{"n_layer": 16, "d_model": 384, "n_experts": 32, "experts_per_token": 3, "d_expert": 240, "d_shared_expert": 0, "activation": "squared_relu", "moe_layers": [2, 4, 6, 8, 10, 12, 14], "router_score": "sigmoid", "normalize_top_k": true, "routed_scale": 1.5, "balance_loss": 0.000287, "balance_bias": true, "router_bias": true, "init_std_router": 0.0332, "lr_router": 0.000903, "vocab_size": 16384, "norm": "layernorm", "norm_eps": 1e-07, "tie_embeddings": true, "optimizer": "muon_variant", "lr": 0.00681, "beta1": 0.95, "batch_tokens": 65536, "seq_len": 1024, "train_tokens": 415200000, "steps": 6336, "dataset": "wikipedia_en"}
Below are experts of layer 8 (counted from 0) of a mixture-of-experts language model. Rows are named router (the router's row for the expert), up (a neuron's input weights, with its number) and show model dimensions 0-191. Each number is 50 + 10 x the weight over its row's rms, rounded and kept within 0 to 99.
Before each expert's rows: "comes after" lists some tokens at least twice as common just before its tokens as in all text. This comes from a sample of Wikipedia text that the model never trained on. Tokens count by the router's weight.

# expert 11
comes after: "the ", "a ", "his ", "The ", "s ", "her "
router:76 56 53 54 56 51 50 58 49 69 58 69 28 56 51 44 42 57 52 56 38 55 52 39 48 64 33 33 50 36 58 43 60 47 58 63 52 40 48 46 37 55 47 63 49 36 43 61 50 58 64 55 41 47 45 65 44 45 44 58 59 53 47 59 54 55 55 44 48 36 53 31 38 48 46 48 39 50 69 39 58 65 51 52 42 37 56 45 39 38 55 56 56 54 44 64 36 49 43 57 46 37 38 53 59 49 44 75 34 43 57 55 55 50 61 34 59 51 40 59 58 52 40 56 33 39 39 62 53 39 40 35 51 59 57 40 51 38 47 52 56 32 44 66 57 40 55 57 36 42 51 44 46 47 53 32 54 60 59 71 44 54 55 49 37 69 37 55 65 45 54 46 44 39 60 55 46 45 60 51 41 42 34 56 49 49 51 56 57 57 58 51
up1:52 45 47 49 59 60 47 44 61 60 35 40 52 50 53 50 58 36 33 57 53 44 50 44 43 84 53 50 58 53 63 52 50 61 65 33 62 90 57 61 35 63 59 36 50 58 70 53 55 45 38 38 61 48 56 42 57 45 65 59 41 48 43 49 46 47 59 60 45 34 40 42 51 45 45 29 41 44 62 38 35 51 45 69 56 33 70 53 40 71 66 49 52 58 50 57 51 55 49 37 49 53 57 58 50 69 35 54 54 54 40 62 42 44 47 59 60 53 53 62 58 60 46 59 45 47 66 42 52 59 33 37 42 45 39 56 55 62 20 42 58 47 41 51 51 47 42 57 45 53 57 42 39 53 36 67 44 37 33 52 44 38 55 44 35 50 35 53 65 36 52 51 66 43 47 46 61 66 51 37 50 58 55 43 45 66 54 36 38 37 68 46
up2:45 49 51 64 52 52 59 55 63 36 49 44 46 52 42 50 46 58 46 35 40 51 33 49 38 42 50 65 39 34 53 60 45 70 43 72 49 40 56 38 55 65 59 55 51 40 68 38 45 54 38 44 46 59 40 58 47 55 44 53 55 45 43 48 58 47 43 45 47 56 56 57 62 49 46 50 58 44 44 57 58 52 63 39 49 42 56 63 55 38 54 28 62 55 72 73 49 41 50 50 53 42 62 42 63 60 57 41 48 42 50 57 56 40 54 28 43 64 39 72 44 36 46 51 68 45 57 60 62 49 50 55 54 46 54 47 51 42 51 27 48 43 67 42 50 34 52 40 62 64 50 53 51 44 47 44 46 46 29 62 57 73 43 39 48 29 40 48 51 59 53 65 50 49 43 42 63 46 40 56 57 54 47 55 42 63 63 60 20 49 45 52
up3:50 61 70 66 53 72 57 72 64 56 48 35 63 42 50 52 58 58 42 49 56 39 47 43 34 50 77 40 45 46 59 40 59 40 57 57 43 51 56 59 38 41 60 46 44 46 57 52 36 42 48 59 58 36 53 36 53 73 28 58 59 29 40 35 57 40 62 41 54 50 43 47 49 43 51 15 60 46 44 39 38 42 46 58 47 47 59 46 47 33 61 48 50 46 56 51 46 49 60 52 53 51 36 36 54 35 51 70 45 57 40 64 49 67 62 48 54 47 42 35 59 44 61 45 64 62 59 44 53 53 45 44 45 45 38 54 44 44 63 56 40 56 43 61 56 61 55 62 56 37 32 34 46 45 29 42 39 27 60 51 49 54 47 68 55 62 53 52 56 37 44 36 44 42 48 58 44 31 35 48 40 45 51 52 46 63 52 46 41 60 32 59
up4:52 29 52 50 51 47 38 62 47 57 52 49 55 47 49 26 54 52 45 43 64 33 35 56 51 59 56 51 41 58 32 38 78 48 33 52 64 42 49 43 56 54 54 46 44 39 39 53 48 66 55 59 65 63 30 49 49 59 55 65 55 48 56 52 62 45 43 57 36 58 63 45 51 50 53 64 49 57 59 46 69 60 60 35 38 68 65 54 42 35 55 45 31 60 37 46 40 49 67 43 54 41 58 51 47 41 49 33 40 77 56 45 53 48 52 53 47 49 49 60 42 52 58 60 44 48 47 63 26 52 55 63 43 59 53 51 55 62 56 56 59 40 46 41 53 57 57 55 61 62 43 45 37 34 48 35 43 64 65 64 45 33 47 68 51 43 63 44 67 37 64 52 46 59 60 52 39 47 46 47 56 59 52 54 65 44 60 58 56 38 41 41
up5:42 46 44 32 43 35 40 42 49 71 67 51 56 55 46 57 23 36 38 50 47 31 71 59 51 42 45 33 29 34 59 49 61 65 47 37 48 49 72 28 66 68 44 42 52 56 52 65 51 59 45 63 52 41 57 43 59 45 46 53 54 29 49 37 42 30 53 52 57 59 49 34 39 45 55 64 54 49 37 51 69 38 62 44 67 53 58 40 72 34 31 45 58 55 52 48 41 50 52 60 51 39 56 49 60 48 55 47 48 42 48 57 60 68 43 44 55 50 64 44 67 52 44 55 30 53 47 47 49 53 64 59 57 60 52 44 45 50 60 46 65 40 40 51 54 64 47 45 55 49 39 46 52 47 65 46 47 74 51 47 72 53 34 52 54 46 44 40 55 53 62 65 60 63 57 42 37 38 60 60 71 39 53 32 40 70 39 51 46 61 61 42
up6:65 36 62 60 45 57 44 59 49 41 60 54 46 50 40 67 57 58 48 33 58 42 51 43 61 58 42 33 33 62 49 51 42 60 56 47 40 35 52 46 35 59 49 65 64 62 62 52 49 52 44 37 30 64 48 52 61 67 57 48 46 56 27 37 57 71 47 35 50 48 50 56 52 67 28 31 41 55 62 63 44 39 52 51 43 69 48 64 54 55 47 55 47 40 43 36 40 42 47 36 45 49 47 66 61 50 67 43 39 53 46 67 68 49 38 37 33 63 50 49 62 48 54 55 53 49 59 40 38 63 50 41 49 60 61 56 57 55 46 46 30 36 43 72 62 39 52 39 51 59 46 27 58 40 65 52 40 46 50 68 37 63 50 59 40 53 56 49 42 65 61 38 62 48 52 54 41 48 57 41 35 64 51 36 36 50 54 36 56 51 49 62
up7:66 61 58 62 53 52 60 60 46 51 65 44 48 60 46 31 46 65 48 36 57 48 52 47 45 53 49 60 57 48 64 52 65 43 36 47 45 38 29 62 37 46 20 32 57 38 50 42 33 46 40 45 65 72 61 42 29 49 37 63 66 37 37 46 51 54 52 49 44 46 39 40 71 54 62 52 43 43 46 42 40 46 62 54 49 50 54 34 41 53 44 49 63 33 70 52 52 34 57 65 43 55 58 66 55 38 56 53 42 32 31 62 53 46 45 48 56 35 46 52 52 52 33 60 45 50 38 48 52 35 58 71 50 60 67 43 40 45 34 50 49 48 48 60 60 55 56 63 51 62 57 50 36 54 51 53 49 46 42 49 47 32 43 51 59 51 56 42 58 54 49 61 58 54 40 58 31 53 31 61 47 59 60 53 39 56 57 53 45 59 52 47
up8:38 51 50 61 53 35 49 51 46 58 40 40 48 57 42 59 42 38 44 49 32 62 37 63 63 67 45 40 45 40 44 72 48 43 35 35 56 39 61 29 30 62 35 59 50 52 62 59 37 54 41 50 43 57 64 49 58 56 60 35 41 65 54 44 69 67 56 47 68 45 47 41 51 45 52 51 41 55 45 54 43 45 51 57 44 61 50 68 39 51 38 35 19 33 39 35 47 33 55 19 52 48 45 73 23 60 54 47 39 45 38 39 46 62 43 63 48 36 56 41 53 46 51 36 55 44 45 55 58 34 45 66 65 56 55 57 48 73 44 62 65 60 61 29 36 62 75 43 65 60 55 61 60 50 56 37 36 52 58 46 50 50 48 54 59 46 64 59 44 57 59 64 52 44 49 45 46 39 49 49 62 47 55 41 34 47 47 37 65 49 48 47
up9:54 57 54 44 55 42 61 57 35 44 60 56 43 42 44 56 60 56 50 67 49 42 30 57 61 60 49 46 67 26 40 45 51 41 42 43 55 36 57 50 67 54 55 48 23 41 35 42 45 48 53 57 52 54 51 49 54 42 59 39 46 47 46 64 35 49 65 38 52 41 61 31 53 40 42 63 55 45 53 58 72 68 50 45 47 64 46 65 34 59 45 52 62 53 51 54 51 57 61 38 46 44 50 45 27 45 56 41 51 41 50 60 48 36 44 31 30 53 52 62 49 60 40 40 62 47 55 60 45 42 48 62 46 41 51 55 67 48 46 44 56 39 47 26 56 53 58 36 32 62 42 40 39 35 51 57 64 45 41 47 67 58 51 54 40 66 48 60 42 52 57 49 59 65 29 50 41 53 58 64 49 40 55 37 59 40 59 54 44 43 57 60
up10:58 42 52 60 66 43 32 51 77 51 49 55 44 55 57 57 37 55 48 23 48 38 39 37 62 58 45 53 32 48 49 36 58 70 60 59 46 45 39 54 48 33 56 49 57 54 65 61 42 54 31 36 63 61 59 45 71 51 50 76 65 74 53 42 51 39 49 48 46 78 55 39 41 49 44 35 36 49 39 36 50 57 56 56 71 57 50 46 45 66 65 65 46 46 49 49 58 46 56 57 53 74 31 40 54 40 54 52 38 48 62 56 45 78 52 42 43 54 60 52 34 47 39 50 44 50 57 68 32 37 49 54 44 36 57 59 44 47 49 57 52 56 24 56 39 32 66 34 37 31 46 48 47 45 44 45 37 53 47 58 48 57 43 53 59 42 74 55 47 54 66 63 52 45 43 62 58 34 41 46 63 51 52 50 53 43 65 38 58 50 42 34
up11:42 58 39 67 38 44 27 32 39 54 66 76 36 29 54 63 48 53 62 50 64 59 43 50 63 43 60 48 68 39 54 38 54 41 51 62 51 55 48 62 37 53 52 63 50 39 42 46 58 54 64 62 53 69 56 53 68 55 47 54 42 47 56 42 48 51 55 45 55 52 44 55 41 69 58 51 30 46 41 36 45 27 40 58 44 55 37 52 48 67 54 57 42 49 64 50 45 61 64 46 45 51 44 55 57 54 44 43 50 55 56 49 44 39 44 54 52 22 43 52 58 43 67 34 42 40 57 50 59 39 39 57 52 49 50 47 33 50 60 64 63 53 59 61 44 36 23 58 51 62 53 42 59 61 52 38 50 62 52 32 41 36 55 34 34 44 60 54 57 35 44 54 49 41 57 56 61 40 55 60 43 61 57 59 39 39 37 38 57 31 56 62
up12:49 61 47 74 49 58 55 33 47 28 57 42 40 45 51 51 38 37 47 59 51 52 50 73 58 46 67 56 37 48 61 57 37 48 63 66 38 43 47 59 42 66 80 53 56 62 29 41 37 53 61 51 61 70 41 54 29 49 60 51 58 35 64 59 47 48 57 50 41 58 43 57 55 54 50 61 69 41 46 51 65 58 51 53 59 60 57 39 49 49 40 60 58 30 46 56 48 47 68 31 66 50 49 52 38 53 44 50 47 56 46 51 48 41 58 48 46 56 43 59 49 44 63 41 30 49 49 53 52 51 47 54 57 42 54 56 58 56 61 60 54 40 36 41 50 52 54 43 53 43 55 42 50 35 66 22 53 48 42 52 64 52 66 57 38 41 62 60 62 27 57 35 64 46 43 35 58 62 48 35 40 41 41 62 41 34 61 52 28 56 57 42
up13:42 60 45 30 64 49 40 50 59 52 48 52 54 57 69 63 55 65 70 53 50 47 42 46 48 68 49 55 67 48 57 40 48 42 52 63 50 53 69 31 49 38 43 51 39 54 31 30 48 47 37 54 42 46 53 59 54 41 54 57 54 47 36 44 54 71 53 45 44 36 54 53 53 68 55 48 29 58 33 59 45 54 52 30 33 41 29 60 50 50 39 43 47 48 52 47 35 40 66 24 40 42 55 55 66 59 45 49 56 42 39 40 38 52 54 37 41 50 25 39 64 53 37 59 44 25 43 55 73 81 43 44 41 45 49 55 38 57 51 54 38 69 65 44 40 54 44 51 44 38 48 49 58 52 58 50 55 32 52 41 61 42 55 54 49 38 41 64 53 40 63 50 50 42 45 57 62 37 68 48 62 58 54 61 48 42 44 43 69 47 61 50
up14:60 43 49 47 57 77 47 50 51 45 45 38 48 45 52 41 57 57 53 63 52 48 57 41 51 55 45 41 47 50 47 63 58 58 44 63 54 32 54 61 40 51 56 52 47 42 50 54 40 55 52 68 41 49 25 51 38 57 56 52 45 44 38 51 52 44 51 45 36 51 54 41 46 51 36 35 65 47 54 68 32 40 78 49 55 30 56 54 42 37 38 30 46 72 68 48 43 56 56 51 44 52 48 55 73 40 51 47 48 42 40 45 56 44 50 57 64 48 47 69 32 51 77 32 57 33 68 61 47 67 53 58 45 66 56 44 39 43 47 64 57 53 37 69 58 53 46 43 44 57 63 48 31 44 55 47 31 36 60 57 49 48 52 51 67 54 56 53 47 46 29 19 49 23 47 39 47 51 49 47 45 49 45 47 48 65 45 39 39 41 46 60
up15:43 61 57 40 43 48 51 43 43 47 70 52 62 53 48 60 55 65 58 50 43 50 38 38 43 32 36 46 53 59 51 50 53 49 46 58 55 52 50 57 56 50 61 33 48 51 48 45 40 49 49 68 69 52 61 53 55 47 49 65 60 44 61 60 78 52 56 61 32 37 32 50 42 56 53 52 50 44 45 58 59 37 48 38 53 58 42 41 49 42 46 43 54 46 60 55 46 60 49 38 53 66 38 57 64 57 29 50 46 48 47 50 48 61 48 50 46 53 37 58 60 46 42 47 52 56 27 58 43 60 53 53 44 47 74 21 40 56 49 70 68 49 57 58 42 63 58 31 55 50 63 40 60 41 63 52 50 53 47 47 31 63 51 39 36 48 52 50 60 50 32 58 38 56 70 52 47 33 67 42 55 56 55 47 62 61 44 64 69 61 62 45
up16:64 26 52 57 46 47 53 52 58 35 50 62 60 37 53 52 37 34 54 51 31 51 60 49 55 51 60 44 53 58 33 46 60 26 42 42 53 61 69 48 39 53 54 57 40 53 44 45 62 52 38 67 57 55 63 55 49 34 43 45 50 49 44 53 43 55 46 47 48 44 44 52 62 50 49 37 38 51 63 62 44 47 27 46 46 56 66 38 55 37 51 54 52 54 46 52 50 48 38 61 41 59 50 35 49 66 60 53 51 34 44 63 61 47 43 49 57 44 44 54 47 55 67 75 40 35 46 30 48 40 65 45 39 36 43 63 54 36 64 42 50 42 66 42 53 38 46 53 33 44 49 42 45 73 59 26 45 36 27 60 50 60 60 53 55 43 62 53 51 48 67 34 67 30 49 38 58 32 49 34 43 55 52 48 49 38 48 58 63 43 34 55